config.yaml
num_hidden_layers: 14
hidden_size: 384
n_experts: 32
experts_per_token: 2
d_expert: 64
d_shared_expert: 192
hidden_act: "geglu"
moe_layers: [1, 2, 3, 4, 5, 6, 7, 8, 9, 10, 11, 12, 13]
router_score: "softmax"
normalize_top_k: true
routed_scale: 1.5
balance_loss: 0.00455
balance_bias: false
n_groups: 8
groups_per_token: 2
shared_expert_gate: true
init_std_router: 0.0154
lr_router: 0.00198
vocab_size: 32000
norm: "layernorm"
norm_eps: 1e-05
tie_word_embeddings: true
optimizer: "muon_variant"
learning_rate: 0.00997
beta1: 0.95
max_grad_norm: 1.0
batch_tokens: 65536
max_seq_len: 1024
train_tokens: 389400000
max_steps: 5942
dataset: "wikipedia_en"
Below are experts of layer 10 (counted from 0) of a mixture-of-experts language model. Rows are named router (the router's row for the expert), gate (a neuron's input weights, with its number), up (a neuron's input weights, with its number) and show model dimensions 0-95. Each number is 128 + 24 x the weight over its row's rms, rounded and kept within 0 to 255. Numbers have three digits each.
Before each expert's rows: a language model's description of what the expert responds to. This comes from a sample of Wikipedia text that the model never trained on.

# expert 10
Description: Capital letters and pieces inside acronyms, country codes and abbreviations, plus dashes in tables: KUW, ZANLA, RCMP, MCH.
router:130137133164153134137099122144139158144078114137157155152156158126161107141132098077115108090155103134116171059155130105111118105107104160145152161139112076135108136140175150167178173117113167097111131145137094134160146143089128102131094136123090118133110155126109106138094125119147148118
gate0:123138174146111062089121132132118116120105142102138138126101119111142099149100161108112135117169125147141120159102142147143114083169134178122156154163137111096118126109112148126117102146110157112113076106169103110099127131131142135153143145096150134146114156125139096138126148160161158151
up0:121126114091137139120133138108117162109122123097120137171156163121126164100083135126170130138107125159144104087120145105142111122107128139145124117112103099130129119113124049129151122139112161108155133149139117096085148173140123143174183130127125131127142122162140092113057073154135122161
gate1:121123117131138116128118114117127134142096145139172126131116144112127112127131165160142157089151111112129131152118113111152121193122082106148142114148090123134127137128165125159168192150119111135119134189088126121128124149151117140093131102171151118126119098111164149114116117130128101098
up1:148128122128116102123117090109184115093149116155127140116129131073147127163130122120094096110094182118128109173130088133133124129164134158112134172108100117131125077124192100143088089142096095092108181136108165126163145149131129134126124112158167164146126159115138114121129140138161131127
gate2:094134126086178085162095138124128168151110094114139153114165164168123139115118121121120130108132132127153104115130116120115169173106091177127136141131114124116195121100132123114148116109121114142097155102143157149169156117176140122176120132082135169121118155178156157124108127119113140114
up2:117113138119111169162160166135156130099162141141119091158155077108138085127130138110138178154172133158168129119086114115132150145160158123112101085098122171090147118106169108173150128164093139134121083175098068119096137115118122092108141096120143147130129130156150130153152130149110165099
gate3:115099144139148121135098121063146167133145131140098154139125159148119132131147092106099149122127136121129118176134111172131102118132159107132117158133153151081107127105087116137138113111136113154107130092169103133128108101153145160139112140151128118099067119095108124139121119168149129172
up3:144134097101163088145138131112153142128145133147128143111165109131131089116164128068126149138081129129155122148131112151113102128131122075187117134151140117158143102183119142122198122116097114132149125169164164136081109134134061124150144142078136136151107173115110081083128088132146136141
gate4:129105095130131135167096140104121126163169129157117155134136097125111172154130144130139145119114097130049154105148139113093131143137160123143173125108097135143164105146121140136142093132118137114126100110113107145121126132122079161149150135196130128148147132110154122103177117129125127166
up4:121122139097087115102083145109127133113168108095149159128113189147155131126143117168135145143128128123116104167166128111145118105169139121151102151149118178127183094129114091091134089143124124147096119131112142134101125144132140129155116119137134129133144162124081094114117125144106181123
gate5:135110096129154117087117095082096149131137111112122118105148104160123137125103086077172110159140129132130136131095157171127177157102128126169123144159141142138110150112104126123169108117108122150110146125161119135138102124118153153107126138132093156137124160160157099103141146147172104134
up5:168125107146100077105163127108138098181111122119169160085147171112171140146138110138135103121112109122132104166094098124089087112141208090163137115126148124145138119153128150144134172147136130137151098115098123089134140153129138150116147095135106102095117087138114082128139149144125097153
gate6:128131133135168069150133106172135160109134139162086154133102143128128108147128113141139136135120147118096141139107156151171180108140135089170144104156127106171190118100131143139135133144094130062151121152095141111150135109111139116089101116134150149129121172099157139124130133104145120101
up6:095189139132140143090112172160142153080122100161109129108117112115079134136091114119120104177124141105140118148125113113120173126153101114108174144130115151109120183128134144071121093142112127159151109099114110163115110169085117101105121101110139127152108106102104097119121173096103128096
gate7:120163132106161126129113155124104083120142134129141108141136140129101122155140121117139095087175134112150066115141122136080126053189146114152094121103136150150105110127121149156144103148153109110107106161122181106167076135146138078173119162156138113114165142075156109159130112108122147143
up7:148145141133162106179194124099135145179127146134129116125128190155147116115131122113155144152117149141121111148128104100106102134142096138159148096112155129144144130115094157064166134132122172117154152128105098131132114110139121115173139115122136129104135112156125091135135101111142139127
gate8:154153149153130137133138144086094133166161119109169081147130133138100113102117110097126143138104150126099116125177104097068130071157143136105107133083123149149122122138127149153104091142126122126057101088127085137126130143098149121165156141132122149147120106092083132125163136157168085140
up8:122142099136128123138138117163131156114129146135104161113110181153166116115119137167114147130142124115139125143111155124140112112118156137127111068124142129101125083147171113128117169134087161109134121167104148101142117111131107144102138098108097115146144128113156132104092068158100156102
gate9:110117144152123123162117127098164162109188152122143162181135124097120114099146136179127132134134134151132165100138165129102148142120124127120151127156124160112128089131105131126143119104163126125126091100155128100183126103137107088144137137087101122165169131128130149153132118145153119137
up9:139138147128124133123167122155129142114121142130112158125163145148122135081112111100122163164122135107145119097131158064116108147135179108149136113153102107143135063115099128139128097113136101137124126120150140109144108154131112126112114136133131104124107166131110113160092124151100113138
gate10:152089141112111105102154134152077135129134128146110105155095163092119085165147141114142106112132122120154133134114131117142143131148118140121152115159080121144152096154139102133139125132084127105126076170129157125131124088154141139126116105101154154142160149125128127167178181134134144140
up10:118112117131101148114154123159067113139129170158133137121150121081133125115136151134164143084107109089103095109107155130109125115139136100154115135157126146182128145108144110085116127139148110128148131116111157164123128110116138083151121144104138115096123096108123150135136114138083064122
gate11:128130132119173149140133113146122125098106132133155182135118149129132114148130120103101156155104152182146160132144131141126120136138122158096148133114080140160094129112119093059160159137147166115107137107101149160093111130096112138131129167110125166139097105117075161092122120145118121134
up11:142112095133117130124092162107201150103142176150107121160148130096145147140095154137131167081148108103128126146107107123151144160149121107073155121113169133142171133153091121155133109128100118102148157165119106108108083107159132151142132121137114110132162120138120123127125129131104146121
gate12:092133105059135165142104140135138126112137098194124162131112088106138099130124084130147118134123116108107151158118094169125146136154118149172130107144130145114153118118157092163128111155196142139150141160122147155097151139072098136102094127121145107138114112087137112144112094101115107172
up12:112138128137136104120128123109136155125143097117124154123110182143140135074146131105155132144108095104136143107154155110110118081098140127143087136119153113112137140112151107141086127095145086130131132142099178118141138116155119133118115124121133151084111127154118136122082148142104107139
gate13:176096137136148106150116104104174104113120136118155101087157165135155131121090132111078130104140181137121125115141116103147147159111125146133128123136127143128163138124136129150094155137132123182129147125130131146120152125143175101136113108104083128133139128154146112140114124119141129144
up13:154120123099134126138142141107144143107127179146130141120091150160171137143113107117122121142138116146155160145132123109158141158139183128130118137168138088119121129097091178142092096140106156177112083107090147120129105127140129104137126117101136117157128102169111119113138129131165106192
gate14:105097138178128138140150145138134163178129143130093127148118114153122121123145149112065110147120154094143170113119151115126099085100136102127135139164166085162138103173162162163171089112096167174143142127122145144124147116119119078161130169159164134126178139169130090085123169136088124183
up14:145143113121155164113122118119117100124132129100131148157099139123117150124122134083144102091132141111144146108129126113157095126110118141155116098092113132133173122127148143097128144084120167075103130116095101137142135174147167129124109115153151127147074098128132101127139109139110119120
gate15:096129132155111143119148096129162112132115129127125092156120104100147182103158102149134159128120140130155122142134131139146106128133133121153106111097130103126109126119136126120119169175114120119138149100171146115094083127157135163099122166168145130124099102116115119146086132125092137087
up15:141148146126126168093110130128109089144114137108130102116112100139110141164151102104122137137132095146100126114129114154133130094176072152139119093104136138143137156129092135101123110102128106097162165142116154190152150150136157105136119125132134130129121168106130146110167128152119154129
gate16:107147112116143095164133111165074110077136143088117108135125148128097141144115100119135115105096134126102111128128160123142165114104128129058144096124139144106143172127151117150126101114090074160116118147158091058132130150132123138140161131138151110139124125122086142117080158088128141124
up16:101148134108152087121112195149182147137114107103117128127102103078109112121118100145124145096127103176107131096114150124167112085170117159158108173121104145167138141116131162132112141141139113117155201138122115103132115128108129158119128147173122121134127098076152113135136179091145100086
gate17:132123148168093129111126135147142118096143115179141190153092118143116152087126117122126135124137093090146156146102158131102125145128144123123114120097124132155150115130158088135072104159148145131124131112114140132162128136119109138170143124139070129106112144138195097136110118122134140106
up17:106094078133161163134126116152107138061155128079135141089136087119092120169121093107115118120091145145078129122125161081129143119135175186118141152110139145160151143149136154127153108152129088133159110142130166140118118152105148145112145146128117100124116150124155148133151152140111097164
gate18:150104108101098132121153117148077105147106127143116116160115128160085128143181121147105151103123164134102096085114108136135157128176077187098155150157139151147130118119118143123140116124112148126141161098159131129122187129128171120154136195159112161146136161112096160146136113103104214134
up18:128115091153109106152149108133135103163150111121080114130124123119134139139129120159092144110127109115130131153154158116110092147120134089124155111132173159088131126135119154141144145156123098113127132117123114102111155118086097113157126184077125163080077120117119152146135153090102097132
gate19:105154130116113152141130084109111139147129127116116105165130152113092125107134082114094107115155126107121125115090130103087123123133115144117137122107138101142092093104142046116143134126213132141121165117137140153163153115096135084125089107137144117094142146139146121147120111136131146132
up19:097159093131136093132129124134132116102124141119100125147074152107100171132108100131116128123109091147129121161137113129130139094106133137115131083161159135081119195114093126111111103108119150113151169082121188139135163141153169108130115105102117105151133091126136100132137111181137116160
gate20:175098153122140165177076092144126126121159136158143134094112096168143149147096137165139157145135148096124174157133151154129138159124140150152139112127169131166118114178104093106126127126136119128139140186170099088131127090110131132092112084183127127155075085115131085138141122106097139106
up20:161156141173130188143166145119147134154145164127165128131107121137136106114137146107142129151138116157121141127162122135112150130155117095118125175110149183156114135122101131123103165163080142138135115156105091153141104069075134131125118114149174086129139085106099129149133131169128158121
gate21:118156116118104145109188135108141168137110127151112146166149127142109139124079141140115140162107096098137110137094101175127121115105128175166109120115141154161079104114136118135124098156102164128084130127110102103135124096178123148164130141127112161165159130062152122186128137153152103139
up21:103083082161127137125115106117104121106158142123134125091131095126139139158122129122125144114094121120109137086165135142097105120137131128169142141141122143147163153112166125122102144106140127117114158149121156141127148166146153121160132109156127100152099166123162117100184107121155138169

# expert 4
Description: Short syllable pieces inside words, often after a capital letter, especially in foreign or rare names: ri, lu, chi, ra, qui.
router:121119153113118107125108156087114137156149116111138108181109113145138075127148139125106138152115135155147156117140148142156116100151132139142154157165120095136109170153124142138128139161114138098154159111148121148077149093157123166166123101095107149131102142149134147101123130150107140136
gate3:150114157117159083123106103148134105137175128103119142141116099119120116151120102124164129097135136106101108116137129119122139134117109095118133144116077146096101143115108170125103142112140166107111122101129151125097130123147120133160161140112131117165104141121132133057129103139166132106
up3:153145114127094155138155144101144160121113125133157126096138107125126113102102140065160132130128177087128123158139178099173122132124144147134149140118135091101124126134127151135170098092124144150128139123116129136118089138152106166172180112140134098164151145126102101156114151161166119158
gate4:136163123098130084089128138141132122131105116116140098095170143143124178177146108126150124123109104135133127104083102144075118129140154112140145130137132104113132176105118095089128090139169156126141176113136152108127115134125104173132139146085137098173108141120072116135148102090165118123
up4:117140110105127140105146139130146140107164136130138151143097129144076143130111134119118122191138106081150088137129103105159158106089121134186118110176144128110151121081128117102149129088124144130079115089106116106151140113114138112101120094140138107146153110130174094122143137143130154108
gate5:079126116131141091125124131129108103140127139107066149154160179126130114174150101159138133141151128106077108172174149160110158154139105144158167097149125139140158120148098163123158129128150112125139160134146133143173127111094159169174139105132143138171112146136112093135125141131122173130
up5:111120111121064158125115101135136146112125121133131124113135145109139158149127171098102127094141165149153176147154145105119093111107114133135110140172138108106099112124103132163136096132134107133147098147104146096155157124126108082144154122086151116160092093081119169120117138131172093174
gate6:125059071143136153097105101155130122146133121116080099136121051135088193124105120091136155104102163134144137072151142150164091076097126100104162119154088130093128157150086107156164152144138110126123168107105126126137160140124131110163149133128087116096150106120151160130157114130144158166
up6:120125147132130120136140139116095126140089118111122179117152083149114134126132100117151126145139151149127112192130132140141120092123165100140129154115114123173181135111131095113096126139137120135159143117166202100118182160137098075178127135113104136115114133093154067113159111117142108091
gate7:125173135131096100125145142169105085119102119105133136139109111144123109124151119130112122113084118118093096125147139141164127131171117142162086157153117130091135146118101152089136108163103131128088122146127147112154139158147157171098148105155124118147116143152149089110135158117124114111
up7:146107129132107159155095162115136150147082136106183144125103126131147119131147153139101154104100101103110150186167117107162131136101090100093128084103184120160133152120127132128167126117141105143111129118131126124081139104117133161096129093134132087158129132144123147110168144120125106133
gate8:124126106117123075121118085147130131129134164100179102124146116118160086098153138133133113151145089109088104152164141123080109119112122140164153124134112110131117181157143137135181112157098110136152109151116119127099179101138140156134130079181142127126118125154171120133130141127107151130
up8:103121136102147143147135105105104116119133148132133149167073124139129106133125106127132130136145125175148103147163108127148172137121168133115155087124114104127143134151099140119125157119078116118147163118131153157113142113163144130090117143122102144085155120110126133107143111153167136099
gate9:124089139136111133124125145140137142136173160134113067106138140134143128095118156097161149100138125141092054145121157145113124139178144130100142133150160162180120160070149108103131153148106118100134112129128125102128106099138134117120153113106161127140105111161126137128127147138135131174
up9:162102127157154107160135146132109116115136148102072133116133113091114140149139113167108109116135151134158130186136116135118130131097136121120123150136117087105113116150133111115114135137125138160156119133133157137093151093106105108132134143141137099162106112120119123130116138187140132132
gate10:112108100151116110114123148145125144132131120112090101124136113144145102127147128102123096113137136122096084163180089118101115110153134182149119161091144137079127128141153082115127111098140089082103136119116115145181145081086154117126141178135124123142132169085113111125160134106122142124
up10:101145144134105127114109108124083138143157122126133094147132156131101135179117146138124123128104080139131130113092095140109126118114157125131160090155099088145124102170111108127134113151133131121095106101110130066089094129096099118148147167136111159127121118113100100103142146152066113115
gate11:104132144144150119117135155138078092125142103109104143133138176146082108155159147131114144169151130151127111047119132139163123091157121130155140101130145153118121107104108137145114141126145109128143111121083128123144102125132132136122126115107062117107127128123100137090165106133140119143
up11:115114148134139120125125158115142143129136136159164107154135109125172143149121160120101155168104115090104090170142112155199162134147100112133122094150149095166112100152112111116117116133112138124158096135172135112149137122137150160097183077110125147172111145133123117084117130125148139101
gate12:140093178145120086154095087147104167130120132117145134113167132130156158180140146136136124156142134170174108100162094075130148163164142118114128086110130121142154134145144108115106092107147114108164096111141097117094100128120106117143134083094135133165163072140128099156134127151106118133
up12:120079128112127136140134166111127127155165141117078116107081157142142140110146107104163125133144088113124133110128106141163134118144117185107155129135154141145122124104152122124176131131126086119122126128154130116148138120152163135150156122128106125123123126175115122153135152112173141167
gate13:183103096128119124113101119117127131110170128087114129089145183142135101158148134150160098137127141107171097106101123180122131162148152140104074094174137095132078093107127107120109159157083117087145180134168092131133139118145105134143107161108142113135157110118106125106092110119121136117
up13:130109134126153126132134157144142151121114156169134138129132127155138163134075135130160101140152187162137137143110172158120092109138102093183127102130120100111126190146116147113079146154157116136084110116165114075161121181117149116075136121088106119109105099131139107167136095137115141126
gate14:118117157167135114133126127111136096148102138135152160119129146142130163123107130112139142180182155105108071143140135142159142132092186119079114112143157115111142107147082117098138160097153108113124077097148152163090121147110110117124124125110146126132168175083120108109133125145136130130
up14:113103088144190147113108139167166124098110150141141115136111136110148129166100112087128181107076107132110096149115135149124133147141125108129112080114126134149116089164137150170180096154148143173120133115078131119177063098190146136115136126129164119107091117120105155153161127111151107097
gate15:115120117134136110112146161125130160144159111109157147133144113130082109135114145151150109130128188123137159154109152114087124134154131137111166128113084121133125119165117139114118110112155110126137103110116128118116099128147122167152159177146162099113103165124147129178167167125162149091
up15:154110119055146151140130120129097083141116149131124059102126143166098116133141177168126097091164115134150125183111111104125151149157100160115147118094123181145148117098170121143119110161103156125161133159133125122143114114128136092164119153122145141119169074122109112104115127130123144147
gate16:175132130130121133144130135167158188123102154121102138077127108148078136112126121100145145194157155132125095096139091173129171156120143116157125100121145151071155131141105113120189153157118122111073102128142142142140153102163117153144127139114105079161151158133120106072145118116087141127
up16:144167124118109102147092182129107129165094129131133141133136176092157144160153093125131113152106156120145152133123137099134123080108125112123182107142131169149135113142097125114119081163129099121127086111153105138136111109122146187131123155148148058145105154164120160118075108151118121132
gate17:129157151139120162079102089112156129144126125121164128175148061132115141141154109125115128115121160076157134129143139134122133158124150161166111137118158111119110141134145130129168121179096123131176131111161155168134165124147139156132142141160121156141153161132144133111104116149132142148
up17:097123134169114113107137125135121168112087106119131112178147151115154109151136104111104136093136116226121130133141139119144131065143082092133159135140114115179146159094067141128102121113117145106116137186114151090109166130101110092094153105139196121087124156120125159146132129093158164157
gate18:155120139142154119135129123100130163144150100130128154102149152176093144110127133156139160178139141072125126085161123103152172110154085157138125132147134136131107117155147119126139136083144115112124104161155100125122138148120114121166133128133116089146113097113102097103121140118120109159
up18:138108158158175091128125091105156111088183119146100108133131106146141122166073139177115143138110113136112129089139144142109126152140163135152123111102125094136145101154134140136133119101117149141112118089117159107119099127103136115106142157123089090123160148116147140143125112113119128118
gate19:120084145127124107090119075104119153146148056160141142192153118149124112145120109137128112103163143130142130138110144120130116125144132128089094136155124149117155130142105105165114126141148123084122129144132138090109101113120137146162121153123123145123126132098129093112086165095117173115
up19:149161129118116164129096083082104118131103076123114107096159121113129150117140103057123139141071109121152132147149141129114103126169120154183164157100143119121135100115102124109122154110102140193144137096135139106155140084086155150163105126135121143127124142101164121135108161110155134112
gate20:158144134122104167127203098151141125121115153123136101125130164096183107122108134116112122177100125126117126134109148136131111137137132112142152126118185119149140122105102152149153156139174096126140170139114147161142124104142156169109154122112095151131136147135097145129099112119157134105
up20:110121131114121143138130148136109136107086122151142123114142119170125204115121138103116133121151127115158155074098118147139107132124163106167089135170134130143105121093096123099168151128139126147130128084117136093100133121130147082097167183156157143127135159105116113096090133112087174108
gate21:127101140122150133104135138119126133113104112107166152122162153145141099108115098125122121117162151097133151105154120101093143142102112127134158136099134146122165109102137148118122113146124119131157124121127065138125135113087119117063114123146168097094138138116112160176104146135055116155
up21:098053157134092078067101132091159139084143137132098143149119066127152122093140129115130122153145106164149145089139096122137197129089158110098097148121146160103110161111149141105097072137128113123124106118117161171156144145106112099115115126126104173121113149169126167132106113117160143159
gate22:145090134181087138112155142143119126140126120105132139137148091137120118114133134127114118102114135105165107153135094126145094105128111119131124180110110107157172089148176136143124105133179113126128166129145130103143133107118157147097114141097117127096123096161138105155124111156119097118
up22:152137143149153115121151124154087109121140157154137155147134117133165173102134107134135157089157113133120114134134080124116149153101111116154103155115191128140120130114160145125116138120115126123088137135171108076186137093126148110111102130116121114103120111121167090100171098105106102164
gate23:142121079151159116076134173138138130149105097157136117133085140119168136148172130125131129126135107161124136173158129190126126126174091107146143167127097148113076170129135093158122155153093110116131113139108123167145143095152092154105098096137142145128129152087136157149121149137119152169
up23:113121093139157094149134120123147139133111121172148143136147153149128124161111106123115126130140108104123115144088129116078132139159062109140123133128111138111085133144136126127137103120142100158106078180118084145139112131143129174131133123145151103128144123132119129143189178151156164096
gate24:137092131106142154120125088036134107159145125093179083168153158128157153119148144115093138131120120092117164098067162122179122131122111127107115090123180151153135125127108139160122163133137130132127102161121109133133115123161105137109134155102159102150115132093157166116141141118078121171
up24:132090143103142109088124125117147140100104106132129148115090132158109103113167131136122118105127136144047130144145129126131097121114143126138148141124107076129090119119147140120115126138122117132165135135095134101120126117110061125144147105137145097139159125119085119144144150150069130126

# expert 29
Description: Raw byte pieces of Thai, Gujarati, Chinese and other scripts, and mid-word pieces such as plural s, un-, al.
router:169123158098120130140121150104087134120134127126096073158136121111111104147098076160145104156124109160126159117113180150101098148105107107097120120111118104121069098092145101095159119065137132147151122156104111095087122149148107105153128095166108117143137105144126098166158101138158140120
gate0:112164139127150169125149100109100145102134121129133131121137136090103155124114171134126080114124135131116160100136154142085130122039118138157158118089187124110120145105142103099146126122170147095108139135145108104132090150131132121126134136126106142119163160100144148154117183121136081153
up0:103105104120134096148129087147126150122134123131136077135157110110129119108137130109162111103130112179128086114070139160110132119134137137157150136167161089077109122134143137089144134134148155128098130102140121134104105121105113127159132112089129126138138119168109151117154116174140112132
gate1:149090117151120134131104114108129135190150120117082102187144107114129149134170144139136159112131120171113120107108145113143172139087172149110150101151155114106131120108115139142156122127121099137085163145122140145115101114163120074087123106148141127141138135110125130122207097098119119079
up1:083134164140123123121177125073126075131116140113156130138100131134115106113109127119148150119147141118125106151125131111129100064120134126125138102141123144128141131160128132118150151148106129116151126107114088189130100113132172196076157122132152138130083131085132128136132143134134089140
gate2:124106094158099103103141115087129133139084147109121158139150083102116128140159144134141105146150141159113082112080121141136135158123132064111137101135147138130124076142146068089098158180097137131141167135113176118106127156095155128138122104119158132143121130140108138131073171164118105177
up2:141112130087113135101110121143104153105161099126078125102114144105093145104123150126110160140075115186142112111126153140111117141147100103130159127153164081118139102131097147150126141092097137109146163115166095124160114146125170116101145096156123143154131151116166136096080147133104145132
gate3:144131103117117134116091103172103138115121143123083070154180080118119118145127107140134134128102100152117132124131143138115149167142167116096145059099104135160107119099163122118138135126108100155137090127114118126105149124139155127154142134103146132151170180180144107131134103129151167179
up3:108129109126149132138142173120125151102114159121126120124167116163114171131111132153113127119095118183142117117135112155147128138122153096144159161138163134135101094141118106136130132098125146089103106121120160126111134121165094171133106141136125156102131083138107153102116159161113159151
gate4:176110136098116159157102124168139159148122142120129117135178126140141114121122111106141096108134142106140163128116099131135119148155166111167181108140153139141103140147144136104165130148131118131105121104095085138143118105133108149134139129133160150144159116131158118139090135081156129146
up4:134129144115158143160125124115147111125147082165147167115146100113092091108138108103133127127126152120098143155136142123149138122115131123162151094125131125129120101143125157102183129093138095144161121118110100155139132131169060124168136131138114192145138141159180111155115146110129134159
gate5:147094123149094146148145123103138097126151160134097177120128106091135084125125138150127142130133098108102180113185162128104128139173139132144132114172139131092136151122133137159148127121105123128129132121134163131081134158147104119171070133126151132112141163098141147172136142143160088132
up5:131134093085160103139127145125082142138172122129133155139149126097114149127115133107138147148179138125127114116114105108075099091154105112173132170101116137147143132159156144135103160133129117119158133136113129118159115129112140129114182150150132161116121151142093129129136110098072060146
gate6:114103123097151157135143102090126141086157157139136087119169168139149159118153113119121131117125119130179158104122131149092099148157130147124107128131120114128144157113150121142153135123141148102127188118141109134101142135099134131121123100098107127138115086143124130129102133106122104202
up6:119138125144120131140125156112151125148128122144140124096136101110137139108139148072136152129084132142141114126125140159150101139116124087103105129147102150154140143081141107125133154134124138163110135147112142134139102149132166121112107134095099113147146126109102115138189125143094124110
gate7:117113175122170107118111105167123177100165117099128163187213122165159098162170070126142157085135129138137127116121082090143160152104127114173097157158103168126153123173090103118122123102141129126151126117106149166116077127119124121136136193130147149124124138152090146119130131123150136116
up7:112140129179138145152128106113124107121170085152155103116149163120143136112159198145132110109126153133129125111129113115085113130105114105078099134120118091142139105123139138097086148118103102144131109113131087132106129126158099152169128132144135145104125114157115157136147166121130061095
gate8:155106132115100068154118125129123138170120097129142084072092160145118157172113147077115133133091131129173171126138137114123096115142134167110137155130121125141121127112134146152148079135182111114103139106113142141090128118128131167138159110149095091142114128153093129100141089095140118095
up8:095117170134148096081093138157140130177134101125110135161129154091106117114120162122105163179089099124121118129119128162106140155156124102116111124104106114149101124126181115127100101159148125133110151117141149100088141133096111122117149148157102147150176146111124119182121138155134149127
gate9:182069152143097147163153164143082158121117105114124107169164162159136095160175126133164098112114117130127102115139138123084120152124110121120103163112127129104129114145110141154119141114106086109109090106129113109090129156128101156118157153101115163114124090135149173141107091124125132152
up9:112146095134139134154085119108153060128122133091158167119116122101127120122111109134144166172132108122117120129110150129124142115121174091136134125123153099169157151115123134136143116135131152138083136095132142124139123175142174090119116120160093159091085098128172120176118162127107146121
gate10:101122108107140132125169119111126149146141124155116116108136133076134139144134158177115122164120140104147192118127137141115087101106135109153112134114150116110141140081103103139119150183170120135129073145095123085117132148120125111134122126130112119127112123111116145143134166095186160119
up10:093123151112155117129170099109108093131128134125137132089104134162115148135135132105169119132157129119115177103093160163145132142128155110128142135121160130165125114157170129106121185121091137156100067118118133112125130108099104113085144127096121147145139129089066132157125097119142099196
gate11:154125108176117141121146119110129120160117105131080080136128096137126124161110104116132110106120124113120120136086145166106084121101117151169140096143163136139176109135178124128135162134148122139173142148101107122150114154095132180096117129143176152188148108085104129115151129131114144135
up11:138118152103097114150164127141126086125151177091165136085099181120152136144178073115091136129169153129135125107160126101142112053126155111142071121171182112105098100150107120158158122117139119116113113140157155123138130077150119116141120122110122146146103105139138137135095124129167130097
gate12:136113101125170139107142160114076095125132119123116109101150156149106123155135115123115188125112140130163093146138136147160101106167068143160120167156139109119090150186095113164109089143184088116102102145132123152122148146133130144107130131105113129134088134141082129111164126125089146112
up12:165115123135153133108086134125163116134108128124139098082153153118143095095120161156156122105104140154152169147094139121152130143104151125122112162139101149095119117131088124119119118127162102186106122106127168122153154163099177141088136145126145100159125127135159139108120125143125128092
gate13:149147142118154114111113103110144168108136110113105125122162126129083123100081125139120098103096101124130133119117158146144129146140154149130184155171143121153139165131118087126139128110094100101115153123106139135130121114096141083178105116111090103114154127122069153152121132124198150105
up13:149132163138112097157139153151123149127119167157119159146114099122086127153168111167144147155160109112129115117128141116141174061092098101081085146140120097092117089117112137108145136135110116116125118147127102085146134084145142143133169184120105068167123152088174128106121111118129134095
gate14:132158091085117109126147114125107145152122180103104141136090154146137116122112118098131119133119132128153107129090127103147111146133094071174127157138110077135114149135109173159126086129123165140132118122132125113143125111139134140145139122118175148113119137126138132140089159133162100105
up14:110097108117158108104091098142113055101143155146054126100086136148152125113099136191147136127165120151126145146142115118124110111147129165139123093096135156131121135152153127140136114136118118139099129159163166145163153143131127134116143121151116084121125087143131092135095107136120106110
gate15:139155109134119179160109125107160134115094117120122084129123116089147126086121129145135149140120097156150169085117106168090160145157120142125135086115145133134149110150096154147163114127179126150144075123103128134132111163116089154113167103158134147170111117112151107121124110109147096126
up15:126181134097130138107091134151098160178124102099104137111142158146159137130106101173138128110133143134122103122146113137127144156113123122139165150118140093125120137147125082100125155164121154101146146145101102105121144103148145123130156133109167116134146159173121073161152164109137125163
gate16:116167133136151157157150171152161187129114126110101151129124122187110107141154132142087145122129128166108104146114084138161101109161122153109146117127157090145076151121091135101107121094113104149116145166108105116154102111168108110147140107132134115115157094156117132121159145111147091138
up16:127145124095130144148118131115130090147158147108132081128136120125115116134143127155182118123114133158111100125138132107134172156121112060150144111126122106133138123144105156167126111114105130135078153127120093133148116143133134115104138120154150104134132152120118128181101130146149115120
gate17:082077152131124137122132148117119112145120121133103142118125173071089117106163097113113136078142099130135130105122141080116124115138141142123099149151136133127152153108154117090155154134103128135108196118089109110084156095137079147114157138100094082166075126137150131144134105135173174172
up17:090123120130158165125104128093097149126169128143128173154112163091104112142157149086144138127099100138140113120097126109116136133132136109149090111126168113088135129117154148099086136110131126176112171129134108123101137131146158129119113094174105098165144119104134145117121146163140077108
gate18:152129097148163153140148098125122130149115090124104132153127112115160094080154132159078146096137109133073149140168128125149115085104127138118118103146130106080136142148112146104088103126187145080138112187132075120107154167150135128147163146120125144151168148139138137087144118105100101125
up18:116072125158138104119095126132128162128108132115146111144131114110125102148106153128103157136121169130069095123127098148160146076120159136116145127161150120092133118132154142128125107134161084129111106120080131122161131140112123120108172151129134123152119151123124158148114120134077173138
gate19:097095124089144149091101112146098138142144119183135136095104103128123140088125153099118105095123144126115147118139190180182137152113158075126131156147141133131125115146091126109112096134139084120121137111097097106128140154085154113125170125121127101141145127155123155108100091119141099116
up19:126113143142111128136145149121166164154058105163155109114115128124151132144112152132094142149086121109168131091109160123109157188155086124112143112115108164159107098119120122136166093106094126151166095142152121134160142149137124147145138138113130113113136136142124113162147135129149138144
gate20:140169137100082129140116096128147143133145159123152101154115158118123175110146136146109172132105103119140097129116147151123156109138126130111166138167140119095144106139115136127142130117090131155139175123107088130157100149081134117186138109103126115117134153104137134120092177113119157164
up20:114126137154079136117147139128121130129148150107137136135143112126139146117085131123167090130134132151144121152118118140166118097135115100095140106120128102175094142122148115086143175162148085125117142105092138147114127154132094108161119124163158197121079159107139107107135123137109089122
gate21:154123136124169181086186116151161138124094113130146150133139128119120145129120149146129129120121158166150093140148108157192103129098108138113131118103123099135120111154129118067122130110136125139147130160102111097104138116110137130164154119114178132087145118163133098131100085110113142135
up21:137137100098145121158099078153121120166108090094120064097103090154135138122120103121141065158107118136108107114120145145092102129104126141168166124143133131110166086126145108142103097147134153156129149135105123069125130149145122122146127124130090168102204149112122155145142121115130142111